python train.py --n_layer=8 --d_model=192 --n_experts=32 --experts_per_token=2 --d_expert=64 --d_shared_expert=128 --activation="swiglu" --moe_layers=[0, 1, 2, 3, 4, 5, 6, 7] --router_score="sigmoid" --normalize_top_k=true --routed_scale=1.41 --balance_loss=0.000245 --balance_bias=true --init_std_router=0.0147 --lr_router=0.00098 --vocab_size=8192 --norm="layernorm" --norm_eps=1e-05 --tie_embeddings=false --optimizer="soap_variant" --lr=0.00501 --beta1=0.95 --beta2=0.99 --grad_clip=2.0 --batch_tokens=65536 --seq_len=512 --train_tokens=303300000 --steps=4628 --dataset="wikipedia_en"
Below are experts of layer 2 (counted from 0) of a mixture-of-experts language model. Rows are named router (the router's row for the expert), gate (a neuron's input weights, with its number), up (a neuron's input weights, with its number), down (a neuron's output weights, with its number) and show model dimensions 0-191. Each number is 500 + 40 x the weight over its row's rms, rounded and kept within 0 to 999. Numbers have three digits each.
After each expert's rows: a language model's description of what the expert responds to. This comes from a sample of Wikipedia text that the model never trained on.

# expert 26
router:481491457492503478480536438467495546516411533508486496464384536466568531476485438464501540531404513488556509409475489568523488504477460475509531582480526533532513445542470515474546447527519505453428588514528524507515500573384501490510510541478562526508503537539538553430501524514490528535491457486491511603443473489549504528504517483509534505407520547511489498434499535514474511545512563468493471432543498507489477479496483519471526489494472444468530522567522516500575424494554483563490466566491426511556526481506483495476488543429462591511435434525463505488461473450511471425
gate4:508443579503483539483564592487434405449512435496474515388589524555468448477501530489538490442470548539566454463484495458513486516473522496565462455497523518489445504468548457466538522568555496544510547459471522534504452485505488485524519489473605369554508496524483494511532497486566458543472479495509500537560490454545524492415523493525576470519460485503516498516453540540474482555501447544432458515552494523475479500504418486535528501497482542490460529477544485521590520498496528554569442532501489562496452540507437517534487539453480490504509477589544540468461490483460539485
up4:442561485529529492488449474472459544407525580450497546515512480465497500507496500532460555528555554488549549584536481524514540553480441516487524470473452485444534405532562457439546455533491486508638436559540442549538568543476429466514506479493429473485442520512491402478550474484502431520462487537521493470575470485465459449481512546538453501500512424519487518508474490541495467513531539489504564480487553510511550450579478485463492508498469471494544498484523516496494467490483533440411451485518531498534488454487501552481474503422507466464487504475510419602528484529450487545
down4:493403581530505469451534563434468499548498451419544451511540481533506431495444532557528501505535523491496433557553453540527527481475451484526490464509508552469455500513551500454447518527475466534512477522508538521427518459535528570549516456530476484558458487532478483478436498554500482535507542443515551523502507507508493458480554532515597483467537490502454507519490465553530546451457407488450520421572497465586571423447524469495513553469551547563532466467505496521509446523544560555484527471513498521452474452477476632487506519472523524533472526544437522450495492438533499457
Final subword pieces ending names and words, such as ale in Sunnyvale, ine, son, ton, ce, often in place or person names.

# expert 0
router:464540495508499488448518503449530552514515508498535375596496424455494532482506487508515590560437577452570521508513553431546474459446471486574514472425544498513523442535490531500501513472511535406553549479498580466447524513518478510503468535521496488508534534480566477461404498530528437452483484486504505474510489493553462543513505445562515385489494489574491476573485463415505501515475496503503472488519557453532489556471607442446453480472472512460477520420481469550534488513550457528485488548482535488447474564472499503511509536433512532558497492541516517482543539465500470488
gate2:511461439485531537537559488451520492527477554515475510501534522481504513497498544502559436531440521497518480499527550439461498526450484461529589514525467526553516504481421500513497512538549531463497540522555474563442548568455453603512548525433552442491557528526509450533444528545501473460527512469572512489445488515413479444588514527551535463515568466441505504467545455497475498440472447485522500507597540439467513528512499521495533487500469550603457524518445562489496494495571497539469507487509534468477457487484461571567565456484550474451473514488459457525519511454443439603
up2:443566477570570406503486484494489572509536508513542521447519567524463518534443475557484513510527504477558527488478513528494465466523555521453478487489508516501545546453459502552492502551484535568448457485448498486515439473448517438426497557540498465494513501493573513490581526521558588522536468551433546485506540412527502520480514422447437525524510527488445498571496449451481431437536507467545591528405552525517511520441506465513511531479533490423527561508496560498523524505460487477508451503499476552540459438536472478506413537442544510512486532495462550558532532524457540442
down2:518601542449464536506495496522547440514533431537549497492448465458524529484483409494452646584533502430405428516491471470541521483511518460485479460479617563480425504498512523495514562496476497512470506544594488481484527550504488471532563497550478496554526452510472475448460486462553500481479493428445514435493423543566482534480496468515530508517482503446518521500502579559495488501517515469471501437540455483579508540430475481525486472492538490488574456479531458547476506581477532502533541452500485495491499487452573486480486502443479494475539456505437525477514531497457527440
Opening pieces of longer words, often Latinate prefixes after articles or verbs, such as comp(ly), re(leases), over, under, sub.

# expert 21
router:507548515520454397500527520392466485535463520480534370511463517494544507508495463487581535550491490450504510515546465527533407472490493546590542492506491495497521495508525463569539459459480532505484581502513571551510572510466523482484492520538546521489440489493551544478516542502480503485487517483477534444483453543493497488507471504528565480446540480462472488430493571522454500438335551518502457483505459550540531522487574481458505522456545475463465471499507502462542417546509437526520477510468502454455588507461481511530467502546445502503519466515508504467577403460519480464
gate2:488532498541486483486439521468431505507542492550479485505507461546511508445502519555490568515555478509531471508417533414502503515452491581529432472483525456505421475464507525534512479536451521504452494481533497523532499524471515552482503545503576478538481465443559478440493516579481503475479488516458538518513506544520508526502454507430574440506453557443481498467530584561458510484514507470522423577554411533496557458567533517539502470498460488538510548493523462503542477502514458471505587501524542411545482476423497486504458437486369465478590511495557594495500478475464526428
up2:507540482484529563446461500519515557533499532443509445490535480472512525540497539480553480519561555527557486524474524464499523461537494437505480492501484508498459595498551523492515465467486487464533609540469542576444460496477510506540490551572513485418514492490602433522518430521460541498513463393498460494423542488479529552515556525548499541435500499502430519559420508499496477605508504474502597570510517493467477560449421507420466552537448513421547498508504529481495518493514528481493500579482462447465534470578477518500523516516536546500481488528468432452461511462544460488
down2:552520531489532521487483502541568566565544521419532511518504486549537534538537482478508506487501554458507511480501560497526409477558498415537453527494517519449520552594416547518470563473446548575486483544536499486457500526547496466473514449498574516466495505463509478458506517524517557514528479514501596501511483479488473527387513489515490464555520457540535462517436487531545444516583495473502493556539541452525528530453420445484494476544496536457503507534512524559456412411446478513525489539526481571462500503441439539503492550529545528523447530519483494597463510555474411507
Nouns naming a field, work or category, often in headings, infobox labels or table headers, such as work, film, album, statistics, Role.

# expert 4
router:480474539455515491500490527428555544586613555537538535511501478441498573478492480502490534524444514461494461510584467500507501485474489472522468528479513548423506496531514490471485507492512485448488553556492565548478488564444515425554508521476502524531514513526436540439499497513469485477478383528483556542445472517532538525504524494522502467431489586506498538553495535524473501468469455482513494426538543474599513527491519464528528456475548484444489505428474434477564505584512531513465519538490479522425458482534528492533444468534455630531509482489511547477458570392525489443
gate3:493509488489517525489604530546486488503450487524453548550511478506474475483429478467487539470482483509490469516532508511499555509517537487522531487554480504621514491562514536543522558492507464509470508494527490578461442408430408529530511548527472518559461503443534477494501578541556488501474467522522538533573494509566473456522470473548580460486445456461537492547557448543535489503464503530507442499496510551533452544426501523480504516479504500462492526477461532418450580589459575537521494513530513620511427568451460524468523490452483431459482415499499472435519548483457477472
up3:532471498499545512523489506535467534490610515564513481427484506493518470500535502495483504535484541473504489512516445512484455503501495460472562502490519450583473488460445450513500435496515499498509540494418477483566520564496561375458468522507456506481532513485511594462549472484546526492474546534427430502526529514477540556433504456381437533525474476504469537489469498454547500533505481502465590550545512519528520478543440516519567452463504513482475513467443443583457459578520458499507438536474472448488480522564514579495527470595495529478522448530507550532482495410466584526
down3:516472554564526451516483487550462562494536511451463534479499473535539552472450509472531512531467601498454484412423469484400478510446532450499562497497515445507477488480508436510477592586479554512522572507480498477514545467480480490489534535455530459459510437523504575536566522458360508526528509532470478520485499489461522488473519409535459466473477530488483413472455500478542443576458474549480512490481514498503428463549503488427487473468500531515529456532444492538517532564472447428504461519465530508488520488597439476523559475540475516555519512477477521465462564479536468547
Nationality adjectives and place names such as French, American, Italy, United States, plus word-final pieces fused with a comma like s, or e,.

# expert 5
router:508534543469506502513542489500511468520543514507543511524509453501521541480522449452541534504489505541486468461512512529527527462489507467491477513412549524541584524581544495448454522533459468460454536532507623516461498396564542422546465481474490468498481494559503491463485528483437494525474499507523519533458490505496424507509498487531500447556492552515490523473503472554469481521462449503508437484505488461555480437484515466481386483472430502488565514462546468542590430526513454491486497460511461484537595492575461560608454509486529529534498492501453595527396561452508474416
gate6:494472497556500510487499452461536508500422457495469557466502464473547515469471467470450505501482479478514507451476478494471475548525552492596576551491477502448458478544561517595482526458509591436488497492492502465563459495460510482554604475526491536512518482425517548484494522442493543500540432495484502464460527421535528525499515462456459444412518475445517456474555479519477552509478515442458558519557508572483553430474527484547499581544510544514438479546459528452429491547442538479470491518469545504514427548469489394448504455490487557522526586527525491463519479429442495520
up6:474499461510558477509593476459511538480507524486587504485458528505421570450484473525516510475463484546507550507529485534576465519474513509389400528383565522527511523597467495498488469484463466439517502503484508459482501512551603505486442454520450470491568520492499549468516489546493454520513521568491549462486472511471524525555553552482496427492443420522506422504485468547460521450529415456527524540464418568499555496469518506507472465449492545530471579469537466524540531519487528526512525491528513529538539450534545478547493553516516533559549533481465508521469581483451483461
down6:491491519464474497506549504490519485515520533507558443444512425535446517516531512485606467523526467525434451519474471507433476499521459506467402396485458514536526582514445502423490501501446447536520515543463528474493507543598506473470449483497450463450499541541449486542482413530514477533529557499498441514538475558511490507567435534535511514542456473431453502487490476459511492542531449525540480513481450408476481547453459464584444484481467519484563533509571463555563500464558514480533483572529483549484490448518521553625517566457489502499525477479467533532510543508553502476
Periods and commas closing clauses or sentences, often fused to word endings (s., es,, ),), before a line break or next sentence.

# expert 3
router:461500533540535517494431518485520526472504478528444508593498530503541484452442467560571532539448481520583435520454468489491447484471501453501551476484507495532515509465538467488495559582489512473454532515532536561510537479498525468460508498479497539564435456435494544530508537492498480476491443562482477549468414440539455516516507497522564502510521494569569538423480580489522500421438432468508443486516551485481462493493519433526424522449588498433537461468504489491572494533526517515462462529499524527546439476464523565468482469537513610521502473479475508425450550398520479557
gate2:516523548448522497488417471547541544440415540486484431576473515456526482497465509489507490463492501475503480439527512488437477511483485503502515466518377482403459504516491508488467484538469472577544471589507500451485491438557476474557422470485479498522474509527498550520539486528542474457559431490473493467511505412497509504486434543529518533516476441513534515434486498493426529456417503535504484487471543500454425630453503453423505490514577459585540505499449483553538560497561487520489491521549543550488500464466474486488534424460424549494469481463518541468530512466486529542
up2:435467488504490506491521459509521477539523494447493480456524577583446513514514489481456493572486508572484471497495448470448498429449505465447564461488509513472471560542554502548481441481468458496461413488450510490475490528512595485543455467508520491488474482478512482482516460573527589479492511594487466494529521518475398515558485464464465473540459518435448471530492531484517478421504559565549520544576426462414512457540577471574530546527451503445407488531487556479518445540524477487487476513452500471555514487528517462575473465545512433487499457483529440585506506513534472494
down2:405521509446538488577486442512496463516542488457468488501483586508515554545530544501483544450519442528460486421544495497535505535468502524513438508512447505493470470541554470461508495496502426505441510487421459540475477474492519465404532548459459412493434606524474460446518508473532540523449491511538470588514489525492504521479589471579491477445521523573510447470593489531537569565519473476466506528516515544475533456503417571499534420506448508499513484443468562583472519534471510567444571525525493447533458539455532469484509521512519488530535505490504511450522454505522525480
Word-final inflections like plural s, ing, es, ers, ation, ly, plus relative or clause words that, which, who, they.

# expert 31
router:453542547562528504480511527415509562588550485497527421541484495357565518421517459520519501511396517492481516535498516441533507512485474510527520505506530539463515461471453498524529530567389527511494442507524568574524545516547508494475455508489518505485534472492469563511497461499485426461497400515457504543540510475503463557453560462518554463520530493537563468465477487570458473507481581546488504475467472499547538509465535504448466475510513469494512412491519498532471516529535503497463538408516564529428585546497498503561520521484484489478487457467489549540488526464499477394
gate0:446531513436453519464529539483395556497476508445504432490475565475484567448452439446466563486530446483494409518421581469515496461474514474486520505496478540525501435433527466496591529501462430544514457500459457481440485453511481506489526547434551520495487441420496466429481459510484472525491456488502465466542524509472503488547514506487465518458452464485526523484522482452506560449451543474497512497487472399578486503500531544512450470535494478536547467506496534552604431513483487533529503563476568427429442494488497470464500488568488487560511495503402486457542482562503476477
up0:518476568496510477470457489562492498472503562515501534463493477456549456501498510525494532525480508442579485535476506518489516501466431477467458516483522497479430488457514491480492499578508500536459570534423506479470480521474520489506478481495460463499556422567512443540490431556473414544551532569503500515522464435505435443409544531477537513434467515502553497470566569477528496581483472558464449547499506507574516483445479576456469517512425535508553443493599497495455457514452534434532472480561460493474543509463497480533487516604478556469435521544506459466470490511470616461
down0:514498486503544528509451563480476475467415441474525504521456449574457516496540521542559540464558496520480498508506509538478414536486559546499544501481499475565520459488553499536540528449479511509606431494504501533513512476461523470482527462495504485446433564528509511519516536530434473468430506491521492523521503492500491503568456505500522516556465403528442495508330469478524519431532498456486543505580511512508489492531506441516525465421544462537463553501488531539555611449548543538443468511486520533554434501563511530492504506458519506516460444524505496521532580499487388485
Opening stems of common English words split into pieces, such as challeng in challenges, indic, ex, se, design, or whole words part, will, may.

# expert 2
router:441516541543471473511477508577490533554446486472613443490474438488518514511478514486530501505482532503542465501496498478478469498496425525457542526477533514415520453559520453561522494541518529515508450510499514499497499467490532474522492529496499566507508461514513505473428530494511510486493452465408512551401452484587493589470512473510516399399503487622440524481457495493475441513459462477548496425552492460599547501501525463431471495512477527513504491500500462513570498520545516527480493540498453524531590492491374482487495439529463477621457489502491535507542503495496485551
gate2:468428495447577559543434535564517506467414394534523514511472497575448495494475519503478447505437510513469577466533497520516541484524492501452539507443545523510556488480439474488512441591508461486443556506584472516395532473497501396515571473473465523501463472451529548546539423447482492465477538476527502499544616505508455518516491502487552438512477481568501483445455547518500521457482504523528439412533517499499428540443478540496507514470507504461495478544484501429500512447511521564469538545540538540595488520440533527481491473514498472480460561528494534493491475493518495461
up2:529561583501422449537435519533417515526484557478454548490477478520430481529486508483458572468437496535462496552545533511501526495490518464443529506489434524487552563490489495482564533471425499486565478491560507442487486425549503479502496451519463550551480498502563545489431494498508485479534465599469527510510534494485518489498495524513443529426486461502525556538416465535462548522503430478507520511458440513501489529460459484480435501598452566503420510440471464468611464514545514491426486484470498550517504534444466518519497450470394547512550425473473506538440511517503475526
down2:517434452420518536499518547477544495426517502503521438513566554523527540476481513532479466471460523492508473450500485492456511482495502479533446550499465494472527439547391527480540519487463543459407506481441510545565514548445608479489453450482589509546457510568469485525492494461528445454485516482451514419529545413546542537442562429492529548517522586502573501491489448543498459470451511495514460465563585447489506498488571510493566529530535464503501555496565448524426472540490484489454498465504477504481467436512555576483463515489488478490507489527526494498519560538519450570
Month names inside dates (May, October, June) plus capitalized nouns closing proper names or phrases, such as School, Forces, union.